Experts of a small language model: width 256, a softmax router.
Below are experts of layer 2 (counted from 0) of a mixture-of-experts language model. Rows are named router (the router's row for the expert), down (a neuron's output weights, with its number) and show model dimensions 0-255. Each number is 128 + 32 x the weight over its row's rms, rounded and kept within 0 to 255.
Before each expert's rows: "comes before" lists some tokens at least twice as common just after its tokens as in all text. This comes from a sample of Wikipedia text that the model never trained on. Tokens count by the router's weight.

# expert 54
comes before: "\n", " ", " 1", " 3", " 2", " 4"
router [127 111 115 176  94 140 113  95 137 165 180 126 135 127 169 111 100 141 122 147 119 160 163 108  93 112 173 106 141 103 136 142  90  69 170 154  88 137 132 176 136 144 141 103 142  77 161  85  41 133  81 132 146 106 167 108 112 109 158 207 166 104 123 138 119  44  97 115 157  82 110 127 111 111 158 105 138 148 115 169 119 124 109 111 107 125 119  98 157 150 153 125 120  95 108 133 141 132 160 119 106 110 138 162 137 116 110 135 160  93 133 107  77 152 115 150 148 111 139 136 129  96  79 146 120 119  68 178 140 135 129 116 141 181 107 152 176 131 178 121  75 125 156  63 153 136  95  92 124  81 139 146 218  96 144 116 167 109 164  93  65 140  86 112  74 124 103 141  96 133 126 125 255 127 126 144 156  17  95 164 190 135  27  87 161 164 183 141  98 169 173  72 147  69 125 137 128 180 116 169 139 127 117 160 151 131 126 158 144 158 122 104 119 137 146 113 152 112  96 142  85  74 139  47 132 145 127 114 145 134 182 144 144 126 106 164 133 121 120 126 136 164 140 127 124 109 135 148 156  80 140 171 156  82 129 154]
down1 [172 160 132  77 126 130 111 148 105 123 139 114 147 174 115  87 149 165 111 150 107 157 168 112 152 109 162 116  86 155 141 132 161 153 104 146 151 147 162 122 111 170 127 161 120 123  67  95 128 156  79 113 131 103 159 179  84 126  88 111 160 101  62 179 145 141 167 163 109 103 139  92 111 114  89  93 126 148 139  94 125 132 149 119 203 118  46  81 180  98 118 131 100 146 109  83 148 148 172 120  99 185  77 119 104 116 142 128 109  90 169 144 153 140  88 140  99 149 149 124  89 160 177  56 156 217 122 136 183 195 147 144 121 146 129  90 125 128 125 141  92  92 131  92 160 178 120 150  83  94 122 105 108  71 163 145 160  17 117 118 150 148 136 120 120 180 116 190 106 104 100  91 145 120 123 118 158 143 122 176 155 155 135  92  92 168 169 115 142  65  66 164 119 114 130 102 122 153 182 158 179 160 158 104 154 173  95 143 117 178 136 157 107 121 163 158 180 131 122 160 105 157 102 142 119 150  43 120 127 124 137 195 116 108 155 109 121 145 143 117  53 148  68 153  94  64 122 126 119 165 124 160 122 150  75 169]
down2 [114 160 160 105 100  59 146 118 107 167 147 131 134 161  89 107  78 138 116  85  77 133 123  76  80 133 159 126 102 122 139 137 191 212 136 115  89 131 107 102 131 139  66 126 137 170  63 137  83 146  96 125 138 132  97 138  77 122  79 102 144 164  81 105 116 144 109 149  96 122 104 109  79  93  94 121 122 134 111 154 121 130  73 120 200  99 153 159 109 108  58 142  98 106 174 103 105 132 188 117 107 143  60  91 145  68 144  92  80  75 141 153 177 140 110 151 136  90  93  95 111 112 134  86 177 116 145  96 106 153 102 161 143 151  91 158 113 127  81 149 121 115 120 147 138 183 178 217  97 157 140 102 201 110 121 185 105 107 107  92 135 132 148 113 103 169  87 169  94 169 146 123  91 127 174 114 115  73 136 179 193 110 149 122 125 134  60  65 151 155 126 129 125 120  82 132 138 171 136 171 170 154 174  77 102 144  98 184 129  97  97 131 138 152 146  93 159 158 162 180 120 196 158 112 156 105  94 108 101  83  60 103 126 147 124 110 181 150 104 142 154 111 114 125 109 152 121  97 101 179 107 117 163 103 137 132]
down3 [156 163 121 118  88 106 125 176  85 172 204 197 155 185  96 142 152 162  63 137 145 151 107 146 206 131 154 117 137 115 176 197 170  91  94 105 120 159 135 116 167  99  82 163  98 113 117 144 172 135  71 103 112 207 163 124 169 107  83 171 103 160 117 137 104  84 125 132 104 129 125 128 165 145 164 115 113 124 113 144 110 167 144  96 185 146  98 125 102 143 114 152 100 122 140  88 171 132 142 129 162 135 139 164 127 108 164 153  79 112 108 144 125 142 155 160 137 131 124 110 108 146 153  97 147  57 152 111  97 110  82 170 134 142 120 136  74 136 145 166 109  86  98  67 154 180 143 147 176 131  91 115 135 131 114 159 176  57  79 127  96 123 126 134 138 142 157 191  84 111 123  92 114 107 100 124  90 198 193 141  99 123 159 150 116  87 128  17 142 124 132 132 108 108 188 142 129 159 176 144 128 160 124 148 122 162 142 205  97 116 122 127 169  95 124 156  92 160 162 127  73 126 132 159 154 126 163 126  76 190  90 168  78 150  64 154 156  97 163 143 128 154 126 156 145 153 169  99  88  91  61 131 108 101 127 123]
down4 [111 139 132 132 103 164  66 127 171 136  90 134 138 144 111 146 113 106 140 113 136  82  43  99 122 111  88 136 129  71 107 144 106 130 141 142 130 129 129 137  90 162 144 117 102 101 137 200 113 186 166 197 108 113  86  71 189 119 106 103 117 163 101  57 145 116 110 126  90 157  97 129 169 149 120 204 154 129 176 181  83  88  89 145  93  93 181 123 175 148 118 159 114  85  96 137  79 167  81 128 156 121 114 188 151 150 161 163 161 125 141 151 146  85 123 152 115 127 134 146 171 162 121 123  81  55 103  95 118  71  34 118 145 119 138  90 136 110 107 118 131 120 102 159 111 184 164 160 129 154 130 106 135 123 131 175 116 122 126 198 105 153 100 156 126 124 163  94 164 191 175 185  82 133 164 145 157 146 120 144  93 141 169 137  88 164  88  56 144 171 154 107 124 143 114 159  90 154 151 171 116 141 107  82 109 175 152 125 144  69 150 122 154  67 115  85 120 113 119 107 163 152 151 178 138  96 112 152 113 138 105 127 128 186  36 109  88 154  65 115 133 118 130 116 134 136  96  96 127  49 123 151 106 116 161 153]
down5 [ 92 125 100  79 120 123 124 102 131  96 184  92 137 125  92  99 136 128 141  91 102  75 140  82 136 166 131 122 148 110 131 121  93 120 127 153 111 128 131 130  93 158 128 108 159  86  83 126 141 149 163 115 132  56 121 100 150 107 108 131  72 131 121 125 141 125 173  92 183 130 155 152  90 138 154 139 112 153 139 138  75 122 140 156 215 137 110 136 118 104  67 156 109 103 134 106 123 158 160 130 150 156 145 169 142  40 133 168 216 154 171  62 127 156 144 186 119 192 131 174 150 158 141 131 113 156 142 109  87 156  39 118 176 105 115 102  73 134 137 151 112 108 139 155 118 104 111 156 119 100 117 146 127 155 110  91  40 141 177 172  64 205  80 159 131 138 127 131 158 134 146 108 135 173 151 224 146 126 155 163  91 113  87 101 159 126  98 145 103 108  99 140 103 142  41  93 161 104 162 181 196 132 153 185 126 153  68 105  81  98 160 115 119 102 125 164  79 106 121 101  97 139 210 128 152 102 107 137 187 137 153  98 117 118  90 166 140 181 122 143 144 142  69 137 122 119 150 104 133 150 125  93 184 117 136 155]
down6 [131  88  86 102 110  92 123 125 141 164 162 193 118 153 140 154  90 126 134 148 124 171 124 124 156 168  64 141 145 104 126 126 174 118 154 159 142 195 166 128 122 134 139 128 142 148 175 203 139  75  77  88 146 175 106 163  65 165  55 165 128 158 110 113 105 102 144  95 135  85 139 128 185  96 118 177 141 131 150 113 129 149 131 169 124  75  91 157 108 155 148 144 153 141 170 170 206 130  81  45 145 112 192  72  91 144 128 127  69 125  86 107 139 197 134 122  93 110 182  96 144  87  94 100 153 161 129 129 160 165  66 111 154 174 172  97 156 145 142 150  64 132 115 126 146 134  87 127 155 103 137 111 124 159  99 155 173 128 156 106 169  81 139 146 112 201 168 138 105 149  92 151 131  97 134  49 135 119 118 160 139 126 127  85 153 103 129 117 120  66 131 181 118 140 146 109 157 173 127 147 103  86  72 112 167 135 130 145 104  88 120 196 128 109 135 119 107  87 196 108  56  97 113 154 153 139 162 160  76 132 151  96  95 159  77  91 151 150 160 157 127  94  77 113 122 151 202 153 141 131 126 126 147 139 101 117]
down7 [ 98 138 100 117 131 109 154  89 163 162 143 196 104 133 130 133  78 137 153  82 143 109  43 102 142 125  96 163  75 191 155 113 176 171 122 117  81 132  88 153 139 124  98 146 160 139 137  89 122  96 140 168 101 102 104  96 116 162 140  81 166 145 113 116 161  97 170 118 173 108 165 170 188 134 112  91 165 106 105 122 128 169 128  81 130  75 139 124 135 120  98 114  76 132 154 125  50 158 128 138 131 103 137 102 139 104  76 156 137 135  79 130 171 134 142 137 170 114 154  68 123 140 165 132 163 149 123 147 140 204 117 137  74 109 105 133 113 116  81 109 144 160  81 133 188 169 150 133 129 148 154 142 119 143 119 122 108 142 115 143 182  84  83 110 190 162 105 161 102 158 172 167 145 157 115 108 154 115  89 142 125 113  92 158 137 154 112  98 118 150 203 100 162  81  77 136  96 169 128 134 138 121 134 127 143  68 142 126 130 124 112 153 123 137 121 106  81 116 179 190 144 225 191 145 143 101  78 164 115  68 103  86  64  37 162  78  96 138  72 192 167 131 145 133 156 111 142  89 123 169  59 154 152 141 168 122]
down8 [117 119 112 147  91 176 128 128 124 126 175 187 142 158 124  92 160 165 211 112 179 124  75 126 133 119  65 122 155 155 155  98 190 119 124 169 135 159  93 162 136  94  71 152 125 100  87  91 105 172 130  73  90 151 126 125 129 110  99 121 122 228 119 166 169 105 120 138 113 136 114 132 160 162  97 147 115 133 118  64 106 118  54 148 143  79  85 144 175 143  90  85 130 104 150  87 132 155 110  91 119  98  96 138 152 153 155 106 151  94 119 200 207 153 104 154 117  69 105  95 112 108 127 153 174 121 127 113  79 146 152 136  52 106  87  65 100 171 110 157 105 102 158  92 113 239  82 117 121 171 164 151 147  91  93 150 154 160 117 153 155 139 114 131 121 150 155 130 122 145 129 152 121 116 137 135 134 167 142 163 137 141 106 130 153 133 153  86 178 155 142 105  85 148 104 165 101 110 113 192 124 103  88 107 137 134 120 163 176  85  95 161 114  80 114 122 120 146 135 156 155 131 173 119  90 101  79 101  61 102 101 120  24 138 154  99 133 155 112 197 133 120 157 153 127  81 108 137  82 162 163 108 140 135  99 121]

# expert 47
comes before: "==", "===", "The", "=", "In", "|"
router [142 148 194 119 212  91 196 162 129  25 137 131 168 114  87  85 156 127 112 112 145 158 151 116 125 117  77 134  95 123  89  80 142 109  91 133 200 116 100 119 190  60 146 191 163 128 148 145 115 114 137 133 156 136 169 125  84 163 137 105  70 138 164 130 154 116 122 103 167 113 117 138 182  76 104 162 133 116 117  90 176 144 134 140 146 129 132  62 169 133 168 150 123 111 120 105 176 148 139 125 118 178 156  97 128  94 128 102 121 133 110 141  71  97 161 125  73 109 238 143 190 145 106 154 147 120 122 111 162 142 129 105 178  70 213 134 167 120 131 185 144 104 121 126 175 118 123 129 102 161 158 109  89 141  99 145 104 144  90 114 159 108 146 129 143  86 137 139 120  93 160 105 158 179 150 149 176 132 130  90 121 169 102 173 130 125 144 176  90 111  93 168 142 128  93 130  77 127 137 127 138 137 159 109 128  92 145  97 109 114 114  83 103 109 124 146 135 144  72 137 163 122  41 150 158  70 165 118 115 192 164 153 173 161 136 135 152 150 113  75  92 110  86 147 124 119 182  83 125  94 194 106  82 125 143 100]
down0 [114 185  92  94  87  51  98 107 100 158  98 131 152 149 155 134 100 148 105 144  58 179 115  95 145 166 107 175 192 141 143 149 141 177 194 101 151 130 148  91 177 125 178 159 149 135 186 198 140 125  55  97 216 123 134 162  87 161 158 146  96 145 117 132 159 123 208  95 146 155 125 152 111  69 110 119 209 106 111 135 185 149 127 120 134 129  87 102 144 144 152 130 121 133 150 108 137  88 110 110 143 106  76 154 136 147  96 105 124  93 163 107 182 193 121 128 190  88 129  83 122 124 113 107 170 122 160  74 165 110 119  86 170  97 161 117 108 123  96 132 158 159 113 149 132 113  77 144 160 125 102 111 127 103 103 139 141 112 145 161 126 142 199  95 115 107 142 135 102 133 127 186 112  86 178 117 160 169 169 130  97 106 187 147 120 109 155  97 113  92  79 147  77  88 171  75 156 162 136 114  91 138 177 138 122 143 164 116 136 162 127 130 174 164 117 146  71 101 124 176  73 204 131 122  88 132 151 111 137 151  88 148 141 116 133 143 150 169 165 106 166  93  89 148 100 122 142 100 122 133 120 158 196 105  99  70]
down1 [ 94 141 130 101 145  88 140 133 150 136 100 138 117 135 117 123 120  71 140  95 167 149 127 114 107 167 153 138 173 162 153 134  77 121  31 168 127 141 208  78 118 109 177  96 137 186  85 135 132 149 149 177 186  86 145 112 211 159 117 128 139  74 114  94 123 148 177  93 134  81 149 122 114 119 152 166 137 144 169 125 128 160 151 147 135 166 123 101 163  83 122  85 118 156 131 191 147 139  83 119 186 177 151 129 176 144 140 113 174 115  94 151 131 166 132 115 131 124 126 192 218 170 120 137  87 125 157 106 116 125  94  87 106 177  90 106 125 180 137 122 119 138  99 108  59 159  87 145 137  84  56  94 119 114 174 118 114 213 137  92 148  99 154  43  68 169 146 160 137 151 142 113 155 116 143 118 122 156 110  61  89 128 122 118 107 172 153 124  99 100 133 167 122 157 134 152 103 150 151 147 147 115 110 118 138  83  67  99 135 170 155  46 127  97 162 110 129 173 117 118 144 174 149  89 138 151 156 142 106 126 132 151  93 152  70  31 166 161 160 147  95  90 146  90 151 133 155 104 127 105 106 114 151 129 109 138]
down2 [ 93  87 124 192 137 188 213 199 120  85 140 120 116 142 138 126 146 162 130 174 141  93 164 125  82 106 140 119 133  86 118 115  94  82 139  63 175  92 135 121 154 111 141 147 124 134 108  93  89 109 150 137 129  91 120 123  71 116 136 109 112 198 138 141 152 162  81 103 197 116 142  84 164 127  84 121 162 128  70 165 149 164 156 134  84 118 111 100 116 169  93 165 106 144 122 162  49 185  98  73 110  74 147 102 157 155 178 122 123  76 100 149 138  71 197 127 162 132 126 145 106 122  79 175  99 126  99  43  96 150  83 145 102  86 178 132  54 144 118 112 146 129 112 136 195 103 175 143 126  88 132 166 124 143  85 142 131 141 157 101 167 111 111 207 130 112 159 160 113 114 158 161 136  95 156 162 118 130 131  68 164 142 101  93 161 120  92 163 163 114 129 171 169 152 105  81 136 133 164 171  85 103 137 112 103 155 161 109 165 156 111 164  94 186 147 173 193  88 138 179 154 107 125 124 160 132 153  90 120  98 115 151 124 106 127 155 115 120 196 110 151 212 128 144 122 147 138 125 118 133 100 135 144 125 136 118]
down3 [107 143 126  86 163 118 133  90 108 115 154  83 136 144 135 102 122 113 161  89 122 115 139 114 179 128  83  90 121 118 111 134 131 131 141 103 118 125 130 141 165 178 178 133 149 161 160 152  91 133 133 100 141 129 108 152  55 119 102 134 110  98 124 150 110 131  97 127 108 146 109 144 169 139 139 199 160 141 139 158 142 175 164 170 123 142 154 120 124 108 222 150 127 150 168  99 166 142 114  87 132 110 169 129  92 176 109 122 115 193  89 105 130  98 125 106 172 157  97 186 124 115 100 111 160 123 181  91 186 130 220 128 170 131 178 106 127  92 126 150 123 109 138 113 181  88 119  98 125 143 124  91 108 134 128 121 105 165 129  94 180  73 146 128 105  83 143 110  74 118 120 131  95 135 187 173  96 118 171  65 135 123  93 162 155 137 102 132  87 139 111 161 172 137 132 143 176  95 118  90  99 148 126  75  90 130 109  91 135  88 174 136 102  98 153 153  92 136 125  83 101  57 150  95 156 155 198 189 106 150  84 117 122 101 123 255  92 143 155 139  80  86  83 117 174 157 142  99 173  60 126 115 102  92 101 123]
down4 [195 133 160 118 126 112 104 174 104 122 113 180  63 139 110 161 146 103 141 109 140  62 140  92 119  89  94 143 128 114 126 129 138 104 107 182 185  86 144 147 123 178 179 129  50 133 168 115 128 118 164 113 132 141 134 159 103 168 132 154 146 124 147 114  78  91 131 149 130 129 151 122 150 107  90 152 199 127 145 106 191 189 173 172 116 182 159 180 165 130 154 156 124 125 174  98 155 157 133 125  93  85 186 107 125 173 140 148  76 200 146 139 158 108 134 149 158 107 134 158  80 108 105 169 186 150 167 118 117 156 178 199 133 122 127 148 127 125  56  95 110 158 161  65 129 115  54 148 187 111  98 157 141  88 202 126 183 118 130 145 177  85 151 108 130  75 156 164 123 117  88 166  84 133 110 174 166 177 147 119 165 104 146 128 112 145 114 101 135 154 112  61 160 106 181 105 100  87 111 157  88 129  60  87 140 163 116 114  73 125 103 104 131 118 142 144 114 161 122 104 122 131 159 113 103 117 125 100 126 165  78 133 125 184 132 205 128 144 118 127  95 120 104 134 106 141 113 128 226 106 114 118 116  80 132  90]
down5 [105 140 130 154  82  95 145 122  80  76  76 164 106 118  56  80 107 128 113 110 112 178 117 166 127 109 141 101 238 145 159 131  77 185 110 174 105 149  72 155 103 158 191 108  99 143 173 116 112 157 129 123 189 131 127  87 147  96 149  88 106 169 153 111 163 106 113 142  50 147 116 154 163 134 114 142 168 130 120 108 153 210 138 140 163  99 139 132 164 114  97 159 169 121 103 135 127 160  90 138 134 130 153 120  73 134  82 116 174 144 168 124 195 137 145 197 170 119 151 124 129 135 157 166 144 120 103 105 100 152 131 111 121  64 125 171 141  99 154 130 168  95 147 137 108  79 136 184 182 131  97 130 107 129 167 108  75 135 132 115 147  59 168 101 142  62 114 119 112 105 117 114  92  83 167 108 135 153  96  48 158 101 128 136 179 173 148  83 133 103 130 112 134 183 151 113 135  78 164 101 102 203 140  92 117 128 113  76 147 110 132 128  64 114 134 116 119 146 120 114 133 134 122 115 101 191 137 130  75 146 108  71 105  65  84 186 173 119 136 121  83 138 143 164 135 131 150 220 117  88 139 125 140 117 122 124]
down6 [142  52 187 139 146  65 146  98 135 141 124  95 157  69 123 102 116 133 113  97 125 104 148 130 162  71 124 117  87 150  75 204 110 143 145  49 135 140  97 163 111 160  45 128 122 100 113 131 142  82  82 153 120 164 115 244 107 125 182  94 178 179 124 175 139 131 116 146  97 155 126 123 159 104 121 132  75 126  89 118 114 122  98  72 116 108 173 169 147  97 131 132 118 162 172  96 119 123 156 116  42 134 129 128 128  95 130 154 143 145 144 137  69  88 135 120 132 159 116 118 178  95 109 120 102 138 134 152 142 161 135  91 140 159 175 126 121 101 176 177 153 149 169  83  69 144 160 112 108 125 185 116 108 100 110 152  57 101 141 148 139 115 142 102 148 162  44 122 140 139 113 138  43 139 107  79  85 127  93 139 149 123 102 198 110 137 179 146 167 123 165 145 112 129 146  96  63 136 134 135 177 125 175  90  81  83 156 152 134 121 101 120 104 202 104 148 115 109 105 119 188 116 144 155 106 134 126 127  76 141 144  74 151  61 101 110 157 100  68 124 153 111  78 111 136 140 111  97 138 122 103 113  94 107 140 123]
down7 [110 101 111 174 143 123 179 234  94 136 108 150  90 137 134 108 104 137 139 109 127 154 182 124 115 167 119  80 149 149 114 139 102  40 112 106 112  95 170 117 147 127 191 161  78 180 160  94  69 148 142 118 111 151 105  52 112 133 167 150  86 127 171 131 105 141 117 111 189  30 144 141 120 143 155 194 167 137 106 155  73 158 115  85 100 125  80 162 130 120 103 118 145 148 100 112 136 166 126 173  86 145  90 141  67 121 138 101 112  96 127 119 183 153 204 162 122 152 131 140 136  85 144 116 175  78 160 168 150 129 147 135 134 104 166  98 102 133  99  95  97  84 175 158 110  91  26 112 146 133  67 151 130 172 129 154 186 124 135 124 110 120 128 146 113 143 153 176 174 152 157 108 122 144 101 195 140 166  81 117  53 108 143 122 114 157 136 109 118 155 131 153 168 122 135 122 157 158 122 173 126 147  90 126 152 115 134 138  63  93 131  91 147 119 109 200 160  63 143 153 113 110 175 139 162  86  97 148 104 109 114 111 129 143  67 108 145 121 146 165 109 175  98 103 112 163 121  87 174 122 175 142 135 107 108  92]

# expert 53
comes before: " the", " a", " his", " addition", " order", " this"
router [113 144  98 122 101 162  90 103 130 161 103 136 224 147 120 149 181 122 128 119  95 122 139 155  46 143 172 180 122 115 137  95  98  71 153  74 158 134 142 110 115 144 144 134 120 159 142 146 131  45 113 122 137 144 129 105  73 114 105 201 139 120 176 107 165 148 121  72 131 128 153 131 137 101 129 122 154  93 167 116 122  39 103 181 159  99 174 139 101 165 150 128 143 114 158 126 152 161 151 106  96 158 160 131 141 118  93 161 118  81 142 163 161 121 149 123 130 131 121 165  85 129 138 146 148 169 105 132 145 171 128 164 107 141 117 170 208 162 158 156 154 111 139 118 145  48 107 184  95  81 152 147 161 178 146 102 120  90 100 105 167  71 104  95 109 102 135 137  87 112 122 127  87 189 138 149 139  15 152 112 129  96 101 149 136 191 144 148 128  94 143 179 121 144 137 127 125  88  72 131 125 180 125 110 102 113 158  79  30 170 104  69  60  60 108 130 129  60 119 146 163 170 150  82 154 115 140  77 123 125  96 105 143 143 110 157 144 109 121 137 176 104 132 127 183 148 142 127 125 117  99  68 155 141 121 120]
down2 [131 102 149 164 146 157 110 114 173 120  96 148 112  89 139 145  78 132  50 139 183 151 143 117 106 136 136 122  78 120  92  97 108 117  78 132 112 122 103 115 132 130 113 161 134 108 189 153 107 186  70 120 133 139 115 149 109 123 131  62 117 123  96  99 115 125  69 156  77 134 103  79  88  97 101 126 100 157 114 138 107 138 110 128 154  72  85 105  80 159  92  93 131 119 132 115 136 120 137 170  76 144  91 119 190  85 202 119 133  93 107 147 114 109 131 101 146 142 146 119 141 133 132  92 134 112  87 198  82 133  74 131  91  73 125 111 139  82 143  75 117 137  96 101 154 108 120 104 132 114 119 188 148 138 170 122 112 128 241  99  88 154 121 137 107 152  78 102 142  84 119 108 151  84  90 120  59 100 199  97 127  94  71  96 159 111  88 132  72 177 128 152 123  93 106 162 158 132 167 149 170 118 101 181 137 180 103 196  98 178 135 132 182 164 183 120 128 147 117 148 162  97  68 151 152  75 109 103 152 164 126 148 160 125 108 113 101 146  99  61 129 117  58 163 146 109 143 138  47 174 118 132 141  65 146 122]
down3 [ 94  94  90 144 124 136 143 113 110 173 125 105 141  86  95 130 139 120 118 151 138 159 109  77 217  80 159 107 160  80 173 171 122 118 142  89  76 156 120 127 119  72 133 105  99 150 168 111 158 176 110 117 133  96 159 165  99 130  66 168 136 121 137 138 151 169  67 158 152  96 115 146 114 131 105 122 153 150 135 189  99 108  92 127 105 113 140 121 184 147 144 118 160 116  66 112 138 167 111  88 114 141  97 120  92 184 202 145 122 118 141 150 136  76  98 139  75 193 126  48 131 173 182  96 150 168 125 153 125 148 143 156 117 109 126 100  92 114 111 146 123 170 136  58  81 110 114 124 138 118 152 111 183 127 123 112 152 136 103  97 141 146 132 127 104 154 142 102 112 173 104 144 176 167 166 132 109 119 119 103 152 112 218 122 179 178 118 157 111 161 164 149 205 156 136 180 100 103  72 143 118 116  98  92  79  95 154 143  92 100 165  98  86  33 159 139 135  68  94 108 129 149 106 141 140  97 135  77 144 175 108 112 152  92 118 215 156 168 132  75  99 146 142 111  96  66 131  61 113 100  98 167 144 116 166 154]
down4 [ 76 126 165 123  69 124 124 154 126 138  57 153 104  99  92 140 178 118 149 147  91 183 140 140  21 116 130 127 136 120 165  65 199 197 159 130 111 112 100 119 181 107 130  73 113 116  94  93 108 115 225 106 187 122 102 159 156 115  70 105 129 120 111 110 128  99 125 118 160 165 117 155 122 174 114 122 111 113 141 105  83 176 142 134 115  56 120 115 109 155  92 139 162 138 124 114  85 109 116 150 160 184 107 161 114  84 174 173 110 178 101 134 114 100  84 126 112 114 160  62 129 185  88 133 171 199 144  78 133 104 123 141 132 132 117 107  94 110  99 172 104 121 121 109 110 142 143 134 123 102 182 126 126 146 127 102 143  94 155 119  69 134  78 155 183  85 149 104 129 195 157 139 204  89  70 150 168 100 109 157 127 144 133 152 106 149 169 140 162 160 114 191 170 120 106 156 144  88  99  57 118  96 152 156 130 100 124 111 161 104 118 113 117  67 118 127  97 133 101 139 127 150 154 140 156 190  81 123 101  86 114  72 118  99 128 102  91 126  90 133 188 151 156 130 125 161 108 109 147 109 116  71 124 148  65  93]
down5 [ 83  78 148 185  83 133 165 155 121 117  84 142 147 135 141 161 103 141 145 147 164  99 140 151 108  80 123 181 114  94 133 143 197 124 154 126 150 147 142 127 164 140 160 155 124 160 132 155 100  91 169  82  77 173 115  86 161 149 133  91 146 117 121  86  90 153 138 115 122  80 154 130 120 127  62 134 147 172 182  90 139 175 148 164  93 154 106 104 153 131 117  86 122 107  86  99 108 136 152  39 153 107 141 179 126 107 141 107 160 178 149 213 147 101 189  59 156 102 193 110 106 119 139 163 139 117 161  97 148 107  73 142 141 156 154  65 157 128 174 120 151 135 140  75 132 119  88 123 132 165 120 144 109  90 149 126 154 154 159 145 152  71 183  96 176 134 111 143 137 107  85 121 112 119 154 112 118 138  90 129 133  81 126 144 160 157 165 190 200 159 102 128  96 105  90 173 115 146 151 117 144 108  94 151  99 202 119 122  69 170 117 147 130 107  99 107 139  61  50 159 185 116 143 156 154  72 172  84 114 146 110  68 153 116 142 121 101 145 150 161  61 156 118 143  57 136 130 153 153 136  66  95 183 108 122 126]
down6 [163 157 164 115 123 136  91 124 199 128 125 131  87 172 163 121 111 141 143 133 158 167 130 106  87 136 110 128  92 150  78 103 130 102 134 110 104  95  91  91 107 108 123 153 131  55 154 143 147 169 143  96 123 134 147 109 136 112  81 102 151 122  26  87  62 122 103 113  46 128 150  82 100 113 114  52 113 138 134 118 122 174 105 137 137  98 113 122 132 164 115  86 157 159 128  87 132 104 143 143 115 170 150 156 173  83 235 125 156  73 133  99 152  93 127  99  82 130 170 143 136 139 111 112 128 156 120 146 118 124  16 141 125 109 125  85 134  76 197  86 136 101 142 123 165 130 125 100  78 156 114 169 118 162 155 124 130  90 208 183 100 148 101 126 138 114  99 158 170 133 167 123 171  82 182 122  66 179 191 141 101 144 108 126 146  91 113 131  94 144 141 187 122  88 113 152 129 141 149 150 100 118  43 195 137 129 122 131 127 170 139 132 207 116 109 140 135 122 152 111 132  55 120 100 157 139  78 149 162 104  93 137 147 118 106  67 123 117  46 112 152 133 105 106 116 122 160 153  80 161 135 153 144 119 121 114]
down7 [137 134  88 109 179  96 175 115  68 158 136 143  67 148 107 119 119 122 140  98 158 161 110 161 111 113 156 107 131 132 190 114 128 187  90 129 116 202 161  56 154 136 149 149 168 121 134 107 137  57 154 103 108  90 132 122  65 124 172 130 117 141 125 114  92 132 152 125 146 148  90 137  67 136 183 152  91 169  84 116 137 158 136  85 163 190 176 110 131 145 114 171  93 133 112 184 145  78 122  65 119 141 135 110 100 150 129 139 136  92 110 126 111  80 142 153 130 162  93  84 137 124  90 127 117 149 144 146 141 139 152 116 143 162 106 120 125 142 115 134 124 154  79 181  87 126 138 106 146 149 159 113 115  70  92 133 135 146 119 149 162  98 135 129  98 170 153 120  58 162  95  73 147 111 165  97  79 127 160 100 101 112 152 201 103 136 100 111  65 129 102  85 153 139  94 135  95 161 119  38 125  87 168  38 137 118 129 124  89 112 130 167 103 139  82 193 128 102 145 105 155  83 178  97 130 169  76 128  28 192  92 145  63 126 165 148 149 117 103 142 183 149 152  91 138  81 103 112 107  74  69 132  88 137 109 146]
down8 [ 70  52 169 143 120 123 124 143  84 157 118 134 119 180  89 147 116 162  93 142 139 173 142 138 142  81 148 135 144  81 119 166 126 139 153 154  91 133 137 106 133  87 186 164  94  90 185  98 136 117 122 140 114 143 108 110 177 114  97  93 136 143 131 186 156 166 104  82 176  87 121 102 153 128  89 172 163 115 135 171 136 159 120  96 174 124  93 139 131  85 163 102 155  52 166 118 125  48 139  93 139 109  90 120  89 128 110 101  89 181 111 113  88 146 178 139 135  47 211 136 129 147 135 111 193 157 174 134 102 156 172 126 124 125 112 103 126 148 168 182 113  93 111  78  64 138 102 101 125  52 167 121 154 125  67 148 162 123  95  69 145  87 181 131  82  80 115 136 134  98 143 144 129 106 104  95 144 135 143 117 166  70  75 107 106 138 114 190 105 139 192 188 110 145 146 123 148  98 141 155 119 115 127  77 154  96 117 168  94 130 155 174 188 150 139  80 119 124  48 140 216 139 124 172 163 107 118 131 129 108  89 105 129 169  81  83 113 136 154 167 108 125 155 137  93 120 125 117 118 112 137 132 103 119 107 178]
down9 [128 186 137  98 143 171 106 121 148  95 123 121 102 191 138 179 156 107 127 172 135 154 197 113  90  98 122  84  53  75 133 167 107 124 127 157 125  71 124 152  99 153 129 127 123 113 190 117 120 170 181 133 105 130 133 106 153 151 127 150 172 109 120  86 156 110  81  82 105 101 119  63  62 136  87 111 120 138 156 127 131 147 121 153  89  65 129 184 153 139 152 120 158 186 189  79 158 148 139 115  87  98 118 157 181 138 224 173 107 152 107 171 105 156 147 108 127  66 107 112 173 106  99  97 117 129 121  70 109 145 115 121 115 154 168  92 176  83 112 106 117 136 106 113 135 187 108  93 172 158 100 131  82 119 165 167 175  34 119 141 153 145 156 134 193 184 143 129 162  99 121 116 181 130 105 115 117 156 128 139 183  56 137 101 102 131 159 147 128  87 121 146 136 105 129 129  61  77 116 170  71  88  55 111 157 183 127 114 137 146  91 141 192 142 114 143 103 131  96 162 175 114 104 159  98  95 154  95 137 129 137 144 126 137  99 105 135 117 166 136 115 104 167 138 113  87 152 149 116 142  87 126 127  59  87 109]